{
  "n_layer": 8,
  "d_model": 768,
  "n_experts": 80,
  "d_expert": 224,
  "moe_layers": [1, 3, 5, 7],
  "normalize_top_k": true,
  "balance_loss": 0.000158,
  "n_groups": 8,
  "groups_per_token": 4,
  "init_std_router": 0.0244,
  "tie_embeddings": true,
  "beta1": 0.93,
  "batch_tokens": [65536, 131072],
  "steps": 11258
}
Below are experts of layer 3 (counted from 0) of a mixture-of-experts language model. Rows are named router (the router's row for the expert), up (a neuron's input weights, with its number) and show model dimensions 0-191. Each number is 128 + 32 x the weight over its row's rms, rounded and kept within 0 to 255. Numbers have three digits each.
Before each expert's rows: a language model's description of what the expert responds to. This comes from a sample of Wikipedia text that the model never trained on.

# expert 15
It responds to: Inner pieces of words such as reserv-oir and instrument-al, line breaks ending infobox fields, and digits inside geographic coordinates.
router:172174107137094130168242155124046114070127097179139169111115133126199095123121125130112133155119085094121097133201119125093175155141122165125109166138141122125144139189151111077073127142176149086173137143159213119162135094111124181158136139094119158114136145182145090112099101097123164196135116151085196166116162126089095134160113133163140101138123132127090122030145115062148138127136164098154131122118121121112118125115139186122134109105150135218164097168127170146119097158135161126120191126129169136202091063137175096140168107123159173135093210088105142149149113192156106114
up0:102097081094125119135118135095085134120159108172100105159104130153097165165149105131178111083111156156095151144135161159107098109142107112135166116075113128084147089119109154040137090093125084169127158063105168153148157170089131146140117113102200123145139135098095162082125136080140098100159135146110096096150115162124104138132134215174168087108167168108109112097144131126123086118147100146111166143149122123128149112091102112122078098091130068100138187105139093113102149144111035113124147131077165120128146127125177160152165131100177134168129116108057166150188195131115085150
up1:133089130159163092118154117139087164119138128083063160151123158127128169191184086084119139135189121195093158135093168181150113177137127155163191122133185164123144126135142136073161110123102138098113155171139069118147133081054077081101181111123151137131088111204099084131130180133130131124095122076134144174125079110088145103160159151152136113112146131077143124211100066123191127168158138135091185133070139070144070173106131078133157111141086140141099171141115107079113147078130101135113167138087197100149152138145170133092178108147099114152153087095142171141140157166074087089
up2:133178107163083136097184161122094145150152220096130049116139134148116167109134093118104131100131151128138128116099108110108172088183162119166046159150184092092136161056154083108142098166171067132138139122154116158120158159104109161164124111059187137077161126142092070078113168200101118120085163188159061085087134140175124122153107135144135149128156176131118095098084120114157109160082117114180203089137149136160145094085217126119194178150177135158125164109129133145172121069153114128111148165102120140133178148206190115148150080110140101114175095153120129092149180107136107148
up3:146102114103142085118163157108136141175130181134136079136072136166172168202118073154067170148144101130114122156139088082210059158143134069108139089114101107193112109097173133066124101136111119130093142102185149100105175084095058149105137128089171127095153110142129191145112147156056164145096085095096090175131141146119089096167062085098083121160093128080137133123124142120146112077126118094082190115082128096122140131158124139130141133148111119180141102155153190116111061165171199145102114104160138174169181101134239143150114115136195189192187095129148081118116081123183097157
up4:130136131122151081083121166146115123121112145112076177089110111148127186101132132157055125122185147133137161111123120133186164173152119133129067071161121109165161113119112123070088147190133138099093146155095140080109092116125132167179093115134121103154102100111105145119162092127087147128112130203057143113144141062141101097131141175105135114091122180148121131113101129090123094139131103120101134056107086079097051100127140104139172135057173095134114195128100098112148131185093146127158192132138169135160091160128141135128149102127082152140096146103074145173138038122112161199
up5:144178122102118093096141138126060144110113146154130161122149128128102182103074135168089121088103085102134148143125146150109178130159171154111119077093163127060112139105125070169094147160163096211139194120150137151086125122148120155143139127162138095139142121127085087108061100127114171135107131106067175132114140140107052125129095139150121084142138158128099089124133168136106095133083133128048142164116066117112210202158153089182080153146138144104151116081118160164123082146144126151136166130103114214116156129152147130143120113097120173163145147176164118118119096108111109129
up6:102120135077114161086147153090105158135172139140039058131149124092083145154159131120147141086158152111094082144120076119101135090106072159126126124081173147058138127113130162101111131093108118116097145080143101108160137114123096107201040131145095179109115106079130134151110114138075147130167174178096146076092145096180086131104127157095143153068075190107095175214133117085117172118096036174055093157091107145126127118132107175115119128123107060118159122158128092099155164119122102156151127209098154092079139112080056144132159097133148112117118151104124141139150110107140154143
up7:074128084097187125071146131115080084114124124086180098080121147097171102049128110073124127110183102181029142125134116113175169155118197146124126106158080118085156189149186133164166139109178106135173150100171105128103047152147172083103069169117083186095138118194174168134109166120135133157103103091122172107094152136146141096139131069132164095130137196120144174145114163094190135118151130171102149126139121153143067142164082150092123109156177120166186151185094131174163090092170142121119120119124080147165062108125101166180139111156149172170119145146144103087075181098153073114
up8:148120153115190095150109170082132185154111109120143145101122125182089122148195128137144102200122061130145160118108119173106110151133132069101171157110141154136101148082144129091147175119146124215130125131119095150065090147176181137120087134140121113121100164113146114131091128122171108179129164136122096127124102163129093103177154178128076129163145189112115108085144131124163105144166164116149166131158161104083117119058144164112155087165117085167137128108153118121095130118135141109139172147100114107187122126130170110172189149144132094099123111138116140108160087138108172144
up9:088110150095105095138138160190086157122104127128057127112128077189113176132123135188118130138157094183134155116150178095171154119157165118111101141127102154133140132137129073093175205137131130093182111140109169121070152141129158150114090059145120108127138139130135128125163126097076075130149171157105173115078158174161105110137095112145140125074194152172057116167165087146083149116132117117147153098057152067127102148115144086139108080145147151086083133130117105117097132152113170148161107166141153101130133164172110158050138114145128143173091126041129145116132089148146181143
up10:112164128096098130077190186133106105051150076087089115089161080115136118139121144146153121117139114143142131170150140136134120126055153099115132156112099132128115142115178138172205080129150122086133043149178135082122080139091158112095086095125123142100202105180132178155121116158100113125136115096140154129162121154151162111133109156134099143163101149096131197112159099160138098060055150142096127132156157170137143099112130144121121075138150095131201129129099137137119114124118114178158150144134138121192153120081118103112125171195169128121124086178118209073112142146161060120
up11:109163112138080094158166140088142250124115173191112150160039153093079199132118152173046160089155147101120047159123057108205130081145124150114075157132111118135139134139170226122146096109047110158112126153095111106110155112067155128156101184063130123107107098156175144084098109163098157146073132099154173123153167086199119170135111123172086087141124083120155172097098103144145143098109206125177158154100150094163119156143142126159151122137143133113138182164124144106134034091070152146098112061128102151150115088154160110096143152125150172121130147131173098064106090130130125074
up12:125165148122104101147131140108085120144155143109125149146075154129138164078174134108118137151137155107125158119117138163157116078100168174127121115116176134179106093149175181175186148122195120168137170167106135089164128172141083111118141127134143080135132156150116134162108093175141149097114129078164056121093152058084108102096111133097148155158064158102154073159130120104191158137117104150058184135100112191098197167135104208115104129166155115107223081159117092114137115075084100146069111083142082111119116121138151144156134061063203128072112124164178153103141155170156133110
up13:072117097189137100137112138111138082159091171131156194125089201118168111097094162158120061105136121127114142127120148141162095136132118098146066110140090127154130166084153138142157135100160118121111167111049114169144129128085153134156060118109103127121145099133077145100100120132158133128097136108110101078094152125156120113137195113103135113164145131088151128166096079092124118116125132172147146182138058115073110119127095120152112133105099146155188183165144173093142097136049159143090108163173135127171156074155110070117138107176116155092106174096107115164116077096134114146
up14:144122131116107152101175128066092157162153074151131117137054108102163123121094117099116133218115102166108200151144119112172127113115204097126144111162148138143106153097192112106156165048093184167155124179168127115122107152075135084088081092120121122134180134138138157150149199133124142112159111090126118122106092108109116143149111133156109117104131141150171090122177121112166091140124108133132093154055104133118114098109131128153140200168095087158106198167161106147155146128169122146187105154102094159194126158119120204182124096108149210218101083111194072039134132161125122114
up15:168087129109130088066111177168162107093071091109193139120127114152145094116153150078115123084090105117120075146114125123162095160111124154118102169094081151153132142207146134168088116142121152153161152119100163088132164089080136142122135146107096090140174112075087112118139118079110113176161141193174106185126137167059128150088164133123148085077110135081105112156143143124189145144152095128144161063165134132161149140155086088139131127156143136112121083109105174122176092105135190179084104190114122174158107113104112125100159139074150089150072099093119093166112092153145106179
up16:118077107088119097084197149130062143119094114180140100128194095166142161090033068148083177113150174142113126134096120160127107134164094119169149162136154154076128139098183110175129129138141107056127088119194105152130100119174094123089123145092134137114189134158138119078150183143208104104171133182139150125090069143057085054120102147098123086118101085156056117025098152127097083104134116109132090081153137087145139146109141111164119153126151057111105150152141105154142089173088167139136136153100115132117121128104119147122156140128144196068156127086111138143136107175108104109
up17:095056078120160129116116138141108127067146122163151121144111130071111152095157096109142154115138094133089089141115136112128041144146130096124103120125150133141115139148169125137168169104069076167148156146199100118141105131082075103095098148170111131162132159144159132149096137159111083140107108108101151111135089119176139120166134113145134143116111158149142130129110134125165133117104168134134158082172117132093181129039112191134190155193094098123122124114080149160103160053086174111166125142153197081146082135082179128125119078103111129120170149108159081094141187107153151141
up18:135125110135155146077150175175082086100073144079128139125152112102103124144108177082150028047162115104059100145105118101175180147179125144129102217172120157124127114152132114122120088133167067070150123080105142107101099081116178145101116099078141128151143117177130094148066076094126128157152116105125153070129091082152130144103123141195094070103104150097102116167145141094122147102094121136183104150115116142134068155100150155161083174156138147188109108157131148110106177094134158088048117104163138096111157068095167141037172095090188137133099107147074087157119086164131149108
up19:095135128154100069088115084129130122084074164115127152144113150136143095108118123160113152075116090108098164109144143109211098134092176111157099145089140117145140098165147126090117119139118090070173205094188124182134108106062079138073081124106142181113149136152084078118155126109100111159104159119123187118109086102152139087117143162166162041192120094145117136113145137137137101099101171145071129140100094118073106130167106116093117167110142135170152130186133168120102134133138101113093129172204135143131150148111090098148171128075189174117150095195221110168166128124136130130
up20:164139111087149179071149170107115075127144097153098143114149124128148158165111117132119062098085146147081097141107111127171153092119123043147126141148095114155117151087090139121184130145126094113074103129181119060121116104171118162165035129069100145121075155148169140153115170153082130132091221098141213113084085134139110104153105168121047107056098111096147141151166096151092156179130131159160111105133097134095110110074107130164081163114141092102123106174112129133099096172140191178171116154097143095129116144152074097194178152096130112111151152151143137131116016119113135147
up21:102160010129122159077178089167134098125145156153108090091156108063163109132179144143158102145109127168099114116158141159176077092172139184143115145094149153121106150111107156139161098106105104186105078068124124155109097139102157166099097090085115145142144097126138147126142079163102105123163113082141142108058157140106147150175151071210124124153144114094115158191126141048052112135129082123097142147192109087089162141126121141155141110136082096174135115081161111099142110088098116177107158138156099154141090150117125146124112143161163053120091113129125108190156150112123135158
up22:100103131142105120075175144150121139073185090132140219126127198135087109142167117107098155092120133155059073166172090058103135139072170145151119115167126167119125139120216098135099125155138100074097142168080109071065179098093143170126142126136150148114107089157139128076077117115130143120131176087091105137128114124176154103125105082122071136113066159056144144115088101084169145115173165144124133119169129161129100128174123140089128154102192107082174088118157122128088125108083160119113164156144131085133124076119174130146115083096083169136123149098207083174097048169124144166
up23:101103094100155079041130180119135129104172123197089164112097158187132133168061122127113110106177054106078111161099081179122123166114156111122107102142176103135111177154110137139129079093144136160103124131125122118173070093071133139147143143095166147095133158129106131127123137109119133155115094215061187086166142092193152114138110109118195154122102092133114175202135130163112104139098151139114148139140161145119085142075121192108133114139123096098134091181097109103144154163150112137111184101128121166161087118157134130085178092140085119136105091147125103134141156155108129149
up24:091154121087113136070132144144061134159146135168114126102132105085081084112134151146166095158129163118108094169115137145174070118122051104115092177124072177201122119118140170122159142154144129067126164117140155117147073088103121122101112161197171077118138114151154114114120156130131083107117163117120194074096173115204127122125120152190085127104075150157094151129125134079129160138125159103145087116122101097118122041132089130059130165114122104106179108165092054107120151170122136124095191100095187124181083072125124123052128109134104127117084212124171157152161109152149126102
up25:083186124154111112136159149054127116112189076129141102126129136109131127123030115091144098135105108113165077172124168125124131142161093107120087142145154141130108142112098177170110077114101136186167090130173143043089099103173150141125096157120167120110126113205132141154130137113111183112118181094123118155069110106168041166171096081148163135082117137109166142168122192140101119131151165145133105153108180090090143086096090147127144153161117086118133151149096127153150137116162163103167132140145137113155125081116154083137071149116122154090171119138079104125124064101120148187
up26:117132121157124105041130141144131109069153098094080092107066090078105109131122121160171126096151110117101160140123088109110079128123167115087111154188138150158172080151108128160161184193108103160162143075103132153074125075150120170081120112126136174072134153134117089123116170139105132150133107068091112200113141106171098177079128128127144128074114081155129084160116150104138105177145192121127168115094047088115121139193096087088141130120130138144131131184097172100142092087143174150133108173170154189167164106166092077102156158117137142158111164122130183131133078088176141148
up27:068067140134155121128114185104116148139167099119157100167136107087134165085078090171136129179182107107110136151206200135184136147096118073172160073158145140173099105096152158094130159121073125117157144110133106120172098115104108118201118149108110126116141125123163105122122088122095069156110078083090111122139154082153124118141090125168131141110167106083122113101160131141082129110071178124171135106099100145121130146111079139176059176122082112118101161181167110128109119184134122124140160142110130116115064131103081154115138128127139115157141109103132094108130051112145116179
up28:153154114081148068163172124151156147139139150138153118132145125152115143164084095101148059105131104123083135128117096113148141158080182094163139120180105042077123085068088134060097155167131116169077148145148120060045118161079181177146035115046090163132138118151143050074098157092167161146140143151050110157162181123152119135161085112102111119142128163102119115157137115124189058059172121123118229135127110059117118058134136094098107099150129181131134108175098108176164202145150105165125140135118092114116138085165203151124119112155162199142134137126137142108112136134113097114
up29:105137199128175114082164145147130087094116156114126098124100115097143136149100105109105119131188169077107162169146138155146100107111122085133191123195169131111149186168066177218106167144087058085089163118161139129077159110094122162160130109102136122101080131186152146136158064148108120165103128155129159166142143089120088104138085160140166174190123104133067127146182148118148179181121118131101135175117114094161171112154130113193124069161082151171129098178119136125159098129140127096058085134169138141183163139091099097167160118097127164175125130158130135083164149167153139099
up30:143050081171167113064166150104116100141137098128097108163072143102152094136164133116090117148124120197117146073090170149179086098161131164120097133146193148128108125123136138164137126104124098194134115145127128149093099125123110160088153119133107117104164104118098085123092087106123118084122098150095137179081161082149104173137099069108063153119121195122089129090140152132160138130126164170136170171144143111128145154145135091148136113164126087164098062200122171127201130065134197159106053153122084150135067102137134154117154083078159092161088076193109162176142105126151085159
up31:154150175112147147140128111146145116097121132128095150146112137174091112169065143136138157170112091093088173207161068127068172165148123127199098144175120136087157139129138084133171138170129095184141131153118110092113088124172142128170118154086174153090133127129132143101093141118124142165139142114095190077118137090130081103184118064156079129133092163131063133157116127152177137175139129095082088106085154133128130073142115135089173072133114140152118083126154106114122154200101126104109161114180099171151093144127112133110168082117172160117135154098180127077126151095112215106
up32:133112086113067131093110179155118111108126034111128128121123136185144148134097129149098105126164170087073095093134108077141171136170165115131132127126117168118164108132106082137144127155174114208163104087141097113083169128181091158120134141115109155156131101125130132165103087066109131166119169125118151124124137094099083116153190097147103144124095110071100085106176139116150152109136141132172115111076156104123107176122119137057123102128082081137060133170144184112088121139087111169132151044133139090109148131123159154109136093150123118127149180088153162147089098129123156162
up33:105082065098067110088150164098065174166143136132123148190118092181122087143086124103160095141110134123084181133176126125130137116159157056127118062105130153112165155175128078180061104135074145113171152125178102159162191086110112143080149154156139128126092157198125137115101114088136131127096102191127116157135045124096124136137167165141141041132106083088135128052080124121162110144104130129130063125150139101166123130151115120097099149115065104183108107143121090102143117169127157109161150189127152124109134117085152145114144093124147107178140209142110138126096093179121137129
up34:138072132130165088108094136212111191160143155156074141154086165095153128125099099173143166137079199106081148120094154090128130172131148135131094091119105142117175105111116131127128136147070059162214151117120181142152155139086138150175091176118134080128128114139117130179129097201061137138112146164145129114113154098135142093160107117103097172160166193146089131091136165109112156090107140122102165080101129111176191138149066155187108131117158125135150160112145122153132109104161121172144127110056152108170132112067143095132102127131134132135138120073179063086086083104139161117
up35:114087139100162113095145149152119112158194128155108118209105116074134146122100109112119158140156137100143158155138123155078132071109094129103103140142160070129111115129117172118119091125105069123144120111159125147100138079154078133117103149076126096134087206118170113056108168114067103094134176154123161079122044075201109129120091162214128114139206124061151090068108134113166165215157182134140144092139126100119106102103126151106111142114114104130134131133126095114159119106153130116061158160058130114119168120126163099132153124095181137105139091124161096094185086096054089142
up36:078149158118128143137132161159063156094126136154119156086092131106085126105084110154087132112128103153106147148137081105153175169086092135147123149122117128081075061132189172128101113053172117136112073119143118107137086122118172105181089172100109078089097163134143169100146184130072094078112130127149134106125112148095120148140083134109173189126148140058077197086128079137126099076123124160105186097152131091151141177187143055151084107133158104102166138176138093176104077133100121121136160103166135178133109149114186120134114136109067141150122148108107127074121168125203098152
up37:176176136069154087076111139111102101101164150085168089089159064103142150157071174101160093130140058143173081138128146147126113096075152139182133082068200160065056166041127164114084128094129101113143088101066157161140108092097127143095095133131131088089146166130126083161135167076169084137173129146109150219117117161132124139135112095148158153158133165076183143137190086149169107104111099117133143072103074108152164144126129140141161130112171110155124125122111134152120134085120156180145166194088146124154188087173140136096133127089141115103115035134128135166180151109067090163
up38:102109143229168138089118174149139182164104139103151136159150073167090125139094124189138082130048140092165151165121162123175146134166054111099141096111149114134125129108099130170070048161104140108139114082153153089115138130133134094094107145113151151124052147118148104109080121154118105151106085112112098136077079075083125092113179163169113138098136094167143110115072155143061111147110114107165143182112115083093146143129101128093148149139103068106136115129120131159142138173113159140190168146173134145209159153105171102104183174119207113126177132139131190170151110120117112219
up39:103176127070118014064144181101128194118151110108158100116088170153147124138121137103121115158148141119098112143038162108108168153129158079139115104137177117148129120102105135126093173171157157120118156173112142161024112113099153167076126134118188119091135124120143126122125133096115146150112112109079111116099133047130134146140149107096110073133147056150072079121124211090112179169095099143129118179135082087178143177153141156109116120144124077131104098165123089094130103095109068109109096117156150137084161156096095163047112144189118164198076136155205105111143085115107112101
up40:163078159092186092102129200148066130177194127105133115126125083147138117048108203107129127128140117162158156130103147116126105138088154133130136137114132109102153123154117102172191126122160112156102108146088204138194108074165151152158115127159176155154114157098115121111113149080130153184109129135138110157091137101091142100122142078128083072081148126118121145118130064144148091126125157132109141071098093119155122136112107133157118094155121106109117088091185044094121151077113131121128190101140173130120106135095134103152143088117149110113155119100169103114126117115130162136
up41:069130050109097180072181163140131125188131156127091215105078103121138138073183140152117173105129127156174118185151147116119138131049146108223136146076084189155111185171062089159155166164152094111068162091064097054099116076128165177124125135124152175108098149178100160155197125116081131108081140198154145137174174136097089103143134113145146165133117095114045117119168148090111158128096133076154083093136092092140124156116124113149143144160073142130130087133112142122119110117152149123140106178159191139128151143191103122109099144116095117178152126141138114137102115148154124108
up42:117108149141127124079140174124131139193140122093153112142096111129169143153117181159143134160126150110067064127071097075125114108126116091156124119138089093155202133191188092136170189100117135119125152082181106075129128143105171121137105171131151166109100144168106112152066076171038149180132119169105149074117157097111139163137153171128119099144139101056125178075053129139097168123095140165191109083103178128186110135116083102098094049138088137144156124066162217126105123163086105111126128161164128140133088072134139049099129109095126096131147113105122168086105110122095148082
up43:158067124090122111052085143153096094112137112116050238134167079173124066133168161149096087118178167159081160154120129100137153095132178087136125074132129138126198130104115140134086119129122121143167074123127142127150157123064163138161152174171177186101113135089168138152105153144121145088136152122126075171096114147135143123189193107115094110077133103144169108156198162118092130083071117098116184122155073142096104193138154141134139179161192131064091118103132119145148155143127107157105157154095148104136147130099113135081163118109085151206072188134152182097085114152152119186
up44:072149089130117110086210143159090143112146149138087162136128068166130160136111106143165094131133159151086109146118186095088157106119169155135066136147146138163074141119093165070148129143144145085143111090117135114109100097077128122134135147138139078097156114105124103112108142112103114166126083104127117155131133118119124130100084147131087112075146167140175172129072150148160169180152152122089083131115089141097143098084159121170120137117125132104163168202146149150143052108169110193091153079145182213180119131169094089179097145136160156136126122097117127112102132139159181054
up45:125098082154152156088168129152102093093054148109116133106127128156143149100040119121115082127161170083110143180117145110092178218089113113114118119083113069090139166124156158140128144134161132111077101112146135075104131108127175118134091118120168136137099098146096148086086104094102135176141135165110109116128063129125110112139188119123137149146152135144168113065147146169128139118189168135119093052162122109110186175082130117126105095148131136120130162164141141194175186160120131113090120114158148155161146140113129146164193155100113115151106148087119111108141130077113134140
up46:127119088096168127130143118099121160113141165119114123126098132097145107092106182100179089089186140114134167161149139066101178107103117175147150173144095151097098125142138137117165137165114126131105111141125105112185111117110125169122111136083129137145174106119156144109106172112053193110139114106215175155120174134150102108122150168134085122109104161101167140141113095167088153167137172098107173096107137144131128178110107138121107088161103151124136106123092139121140150094135120087087144129119070125159153126174123159119094160117200128158063131114105166094113145126148094127
up47:130155134150119089078091115134136148143106159092129158101126117121118157073116129200101148139157093087099094078149185146128109067125163070151101092118136139111147140135129203154140145108134084176161180077120214128099113064087134131146148096104099123153138135125088109175166095141116155199117118120112148189117122029159125149131100121154144130082117150093106152139144106118185172096149127107091083104108104102083135148106131136124172144127078121113134120157133125101076101084158184116097094171156131113166160143134165084118121129131140186143137189151158104129082106085088192111
up48:108085091133124118073131159169138175131098171137124144088123116181139085121133179165117105111143083077087179102162155136047205117078135141174064204123171148115118081103125150062146068163143168084189141178180218091149104092103142131156078146119093129137065059174031145161086142109199137138134160122113133143115218081151125135148123145152097128093119207141118114149108083094134108121137145128131184103158170092179123095171148147168153152105149108185146119137129121171120103149136142108115146134099136125165103143126117126106085124111179123139149097132079150163113125151096129113
up49:123081086155183118098132169133104138140121142133169095142118137125160105141109101155100080136158157080138134108150163103177115062147163074130122149117110119094191141102137144113087190143136143092090129158157119097171114119131149145117108095115113166191161138136097159149212104121174084101187144194122131133141118137088126116142132100142133073119152156129170086097108124087112095129116166164127156152146105112097122124112116101106074119096117150152111099141111107141169216101168144137184142121158124133201161146126164142121162135078207151111150123203163138161162058175104099098
up50:052105110114118157060114170132073126126193152114126150083122142179107130150081104113131174112182163184122153169173146165152064142160134166116135140122146130171104167116122127160165106160159117102114144170138113090068090091090191148139150074142131175130101106168149181101124117062083098176079129093122151095132137085123124154083162119142166094113099166079218097130099159160135098155122095092191153093149144140055103157140107097144173115115102081188170110180064097147125141140128128136113170136128107146155115113126171123155145121190115135049157160186090123165176056108108154096
up51:131120145171192054155120165141056169105176102142148160109130060150145148102170096113157127194122103140112125086153119092118107114102198146108088144127154121065183126134154144124143124129125154130167135123112111117119113128095126152125035158152137187093143140127095148062119129101143154133085119125160168125100159056060117125203091129163154042222197137055147180149123179143111129152109160193125144105099189122085175203086102164137063157161091134094201107153168109127141196122143120130129201128170135103163162083168158146117094065096175168122128116152113099132189153184112101133
up52:175091083118143160065110142143082145148124122137099145134100122130152155123135157147140148084147116089088149133173162122164199089198132058135148123106121216063141143118159191079197123082159133144134116100133203121093160128126129167128116111159184157125155109168160090094171117107092073175139092144141155139197121142060121078084108097095160086105097185099111140141108119151140136126106110115145134094082108097186104164154117097156128154132108175141068168179151135105104075132152151134154154125131106105114153160138104158122132134162165142126156102076148205177112116104168166167
up53:096100086145067105082159188089045179092099208163115102109077067159132111196083154116136146114101160154086123141126134156200103143134069178140134125123126086112089154106071143153124124157141096132165133155161073081136146130090171147130107121216134156098154099164097126145123152160152159148172147139164187115145097066117168107129133133123110148062131113144231069028092160155170120159143092134131146097110137089102126119121096081139098154126103099092118095126144130136167133131141178141127118053143102155122157135085110098127177092111075149119160094096062104113126150137137164161
up54:059138119120125069111157125177122151146144126092156153143161113053146116105114113124120132133168107096127116112117164138072153118110107080197138101150105154169163169097145146172169088118160101057219070155085170088079145096080098136107162119170207089139165125117111138111157160159101095130144089165100156185138161114165164148107139162110134107101092120110125160089136131059099096141182174142131166091141120147152089130109122151117125177099062105140158143137095109144144050098088165132154160083194175150176128158064097102118165072109099124114148162112096136129171127185127173199
up55:143151133114121059095091115130067103122114142115123213110125146097142113095150104196159133148141094174076127164120165146135133092126165151122140147164075134147128134126082102090104121150122096112144103065107161130164054043091091160177087160119141099140156102122140115178094158058138178182161108091159156172169158109135136158138103126160109141056165157104055087162162124079184116125145116176134115112115030082072114109094123093175150086093110120160094109124120124152145055086117169162202107163089157164105107091151142120075142139203132146174120197138107145110139102115125142108
up56:083093068142100120111157136085104147113125125132171167061099135109138076108105109133096144128154082109109127151058108191130104097100174133118143129079099168153109159152139068134133151103129116085149120161155094076082084168137165100132076140114093155174110186203139149172119130091203060121094164118112163169169148146166137121150149181145099119136137169112126097147094156129128107159161191129083158021115143149144094144117141130152174124070099139092140129136103080096175111103133173175154159098159182155145123107169093111125060131139083139057186145119161143142107067142182077094
up57:123111118113113120106138100142088134166150127130135137119128165130154176137088149113107146093170098121118130167184068099107084120101094168129139163141149104111161099120130117120173199129121101090044138147139143126130114092101144110088096149110099123152161141125097109176104199145091137109226116094156163163130195173176158207093106077148169122116115113082101122141108161175143114114103074173152067144098096124159124085124185060127160127131118117162139108147134066016111106149179094139174112164175124098103106064112162152135079125139082150155198124114131125081112191116132172150
up58:108113102124170106089138093120139115096086130070120131112164141145167112098098095188106093134174175103131166161136100162153138167145060178121105177112102070123126117124121118186130120126152130098131096174136180097145143201087148169107039097087135128102126077110098133146151138157140130100176120118158153121092131167147106155153180137147102121120120075133141104095169108145146124150182154097166182035122108125115156136105120132120121190181157073148121110202046099155141059113143140142112117104146097151129150152149147088129159139138116142113140161102167153087115077105118134139
up59:162114139095097150113131189130106169138138136145122091159136110176145116122150147102189142157179170109096109128148143094162085123120160158110091109075141140130125100087115051135121147108075111110104100151114119153144132065141107123151184153119116118112129150173178134100114128120123102178116078131074166145149172178090115118132133149168126098152075088129057125143092133208094095153097184086099131088092163144158127187114113169202107119158206135131105141106113101100129105103146156124077182169138141118109150163103125103160154099143196084094153091130100163052178090130236151110
up60:180127076113143135058115170146097104203152140116058152132122089105109116125067085166115126070193177128148125160116133153125125095162084149163200173163123141113139142129117146117090140105208071178106133118143090053167142080131143132133075155067171157135117146167165169143108139119063142167125131141143099097135108119120165114137185078132106115096099117153116138161091114060139141122129101042136186062124139151153131117073125069190128149166122147109127085154169141137112199106144095115075136115113089124120117104131161158169188041109145104117139127076115102094088092144191123128
up61:061149154141107091133091190126138119210126153122048089179103153089137071184136160130116118064125107128035136150138149145126093136155162119134218132166184139052115126143093145102189157121142037090134148162100074145137169119110103108083059135073140138162158149123116137153071100104098103136124106117156088163155175128150133152103164117167079139147132169116143166185155147144224165123086135128117162134170131092109135180115056208111123139174102158105126078145145130202107112050104123109109167181110098167100148127132136124191199095169133132164154111099090088137130123141125102122
up62:159125107127146136063200171147125158096135089203143104108114152187143089124123135160161094120062126204128155116130125137168109176131110126170137112131136112120163182118183122149127078148139126157138141091108111135167176129091078103185058138129153050142141127136107104121141063127099204104185116132162160163125109153157115165160124116120176124188141154122171099158139099139152094156136088087143115139155120156085080144151116097113126141168110165167134129125115090127077079127076125152112151131127116191136095150154164090167120121157114118130165172080156114040102112147131134134
up63:144099114124138112071109130130126134079131115118125080120070102136136153129135141141190180105169153144105122102133134118143072120116141114101185145142096159086127126154137182190158163129158076165119089160174086114148165076085148152116129129100127152191175148141099105134171198118105122100140137117161093092123191095172094111098079126126094102175080077069172139148084141111096077140143165134063122119142112180170133144152160155139086195083102185126121144173172087175112116103058132086150110156145080156141116118134115094150155130129166111114161114133125099234135050152108116103
up64:184113124118127174092145166143131125104088148111116184148097146196108120139090163107121108119177146143110108121133133094115150116115176101136095118058176169121097163102142156140111090162133140137138127148141119104127153117067110137102112138076113167104136133116105150138132134162112144117088125073128199153101110104161118155095063115156136085081126068147154126150137157143156124114119112127143164144100091118057132130160096142126111104101130112118129177141121118147138161148157073110119159119102104124163109084140098170152083117130219140155147061125129157108120129100108112099
up65:064166159142097092114117180102139122141114152138121181122129083190063114171170153097061151150114166158137121096082094082154078095140194114080140131153157126127124135099108169053117092120096094088193160139144128136112136143133063168105084091132184178184115081147189102050114136139126092180188105108200115113119127061115128151104152160153083068126131135134161106137116146118160098115125079073146142130156135117096099169157167149147145080204155172117178114190123178104159121091064141149104094143048100104108182165081133132137099098158128158071180108121116080115103101110108114096
up66:130095107098081152049146111098101064184113130176087207063123086130176119186132136136149112162101071088134124152126173137174066170129178139138180080154203122103130160144178095152143063122132104105094136098165095118131042102178114179151104085059116128121114129123165119140131125169090095163167107139160152137110152113108081139099111162154120198168175078064126135115126133098147113132157107097188075111158146122133164136136139147084164191167082130099176177142111122141165126148151146103096130167135137185172190143147134123131162105151155150100202132129199119153146100140166118187
up67:114124140114092083094117154165119116097122174087109100128096100151140100139114150128137168106213193147131129155131111136136199153116091132129118114088073150127108136169206107061123133134073158126179113099115096073155124088006080149097102109085160148147187104123113129141107139149082146186141150109139120128188103124161181114124115130134148122123125107134166179110134068073134102099136089115135129141080127099124152147151139087118119203138122132103148175147165112145134116100115137093135112178135169121110123173171140162147067160158133113073134129128121120104146161146139117112
up68:084123120116086154103145133113097111102148129167168147166132157118162148094137152134152136104149139124114110106161156099114124111081110099159136132089197145121122153141078117116164121137135150162115117129169134183085133132097097149070046173110140139126193128113125127091081157164147173154131091094141140094087152139090108111135131072117124136128080125104099051149146111158142154098007118162171149133165136188146117057076164136196096134130131122176155186142124149162142124102148198136104108130195061134179085115150154132157176129108157128132122128103048084122139065114151174145
up69:106113147102107111080155142172132117090179119157090172168093064146134133140196100158109146145122165177067091125080168198115113179117137152162140156142122148095135132155081135123113169171147123119176149074131145103093131144114160163131109071124088150172145101131127097127126160143195111131171111119129141133154125136171156182096140146138148130119141120096126146068179136091130137140132113073077153149163084123065132100160140124139070121155096108105203210178216114117087153142148120108107114105103133158133153123119138113082156119097161146129091129088161101161098144177118071075
up70:109136044140134097106125129154133136098110121122115114135141101102156133182090095157147109103089162182114134121120137109097114115119094172194079171111167140104144161181126117130113186180127098146150163141139110135090081104080135174095127096210119119138150143112106153124093108175127089123207128141087146171124115209163117125136131120122172100130120096108135123132075129137114095099108154167139167149123115174087121120092132085147087097147045111083127170156111129093104145131136166123116130090085130048162087110076162119118127088115177121152105156209143128134079182106139126063
up71:087047147140105164108140127142104149171137170113101115130110087115174079140161137107081127110130165104093163127161166088136169117097165097163164163164084138170110125134128091154133141116166119156141081148169128156126145113104138195151108152130156095106102148152091099078134125103114163135132129089154157190148134093091087192159107129092127083153138174157152110066124193168157088140135137099120154112103143150090128114139120181142087134090182118142115099210126105149119130107164066219091119202144119214112109132141093148141120112168124139120167159085098116082129145138139098099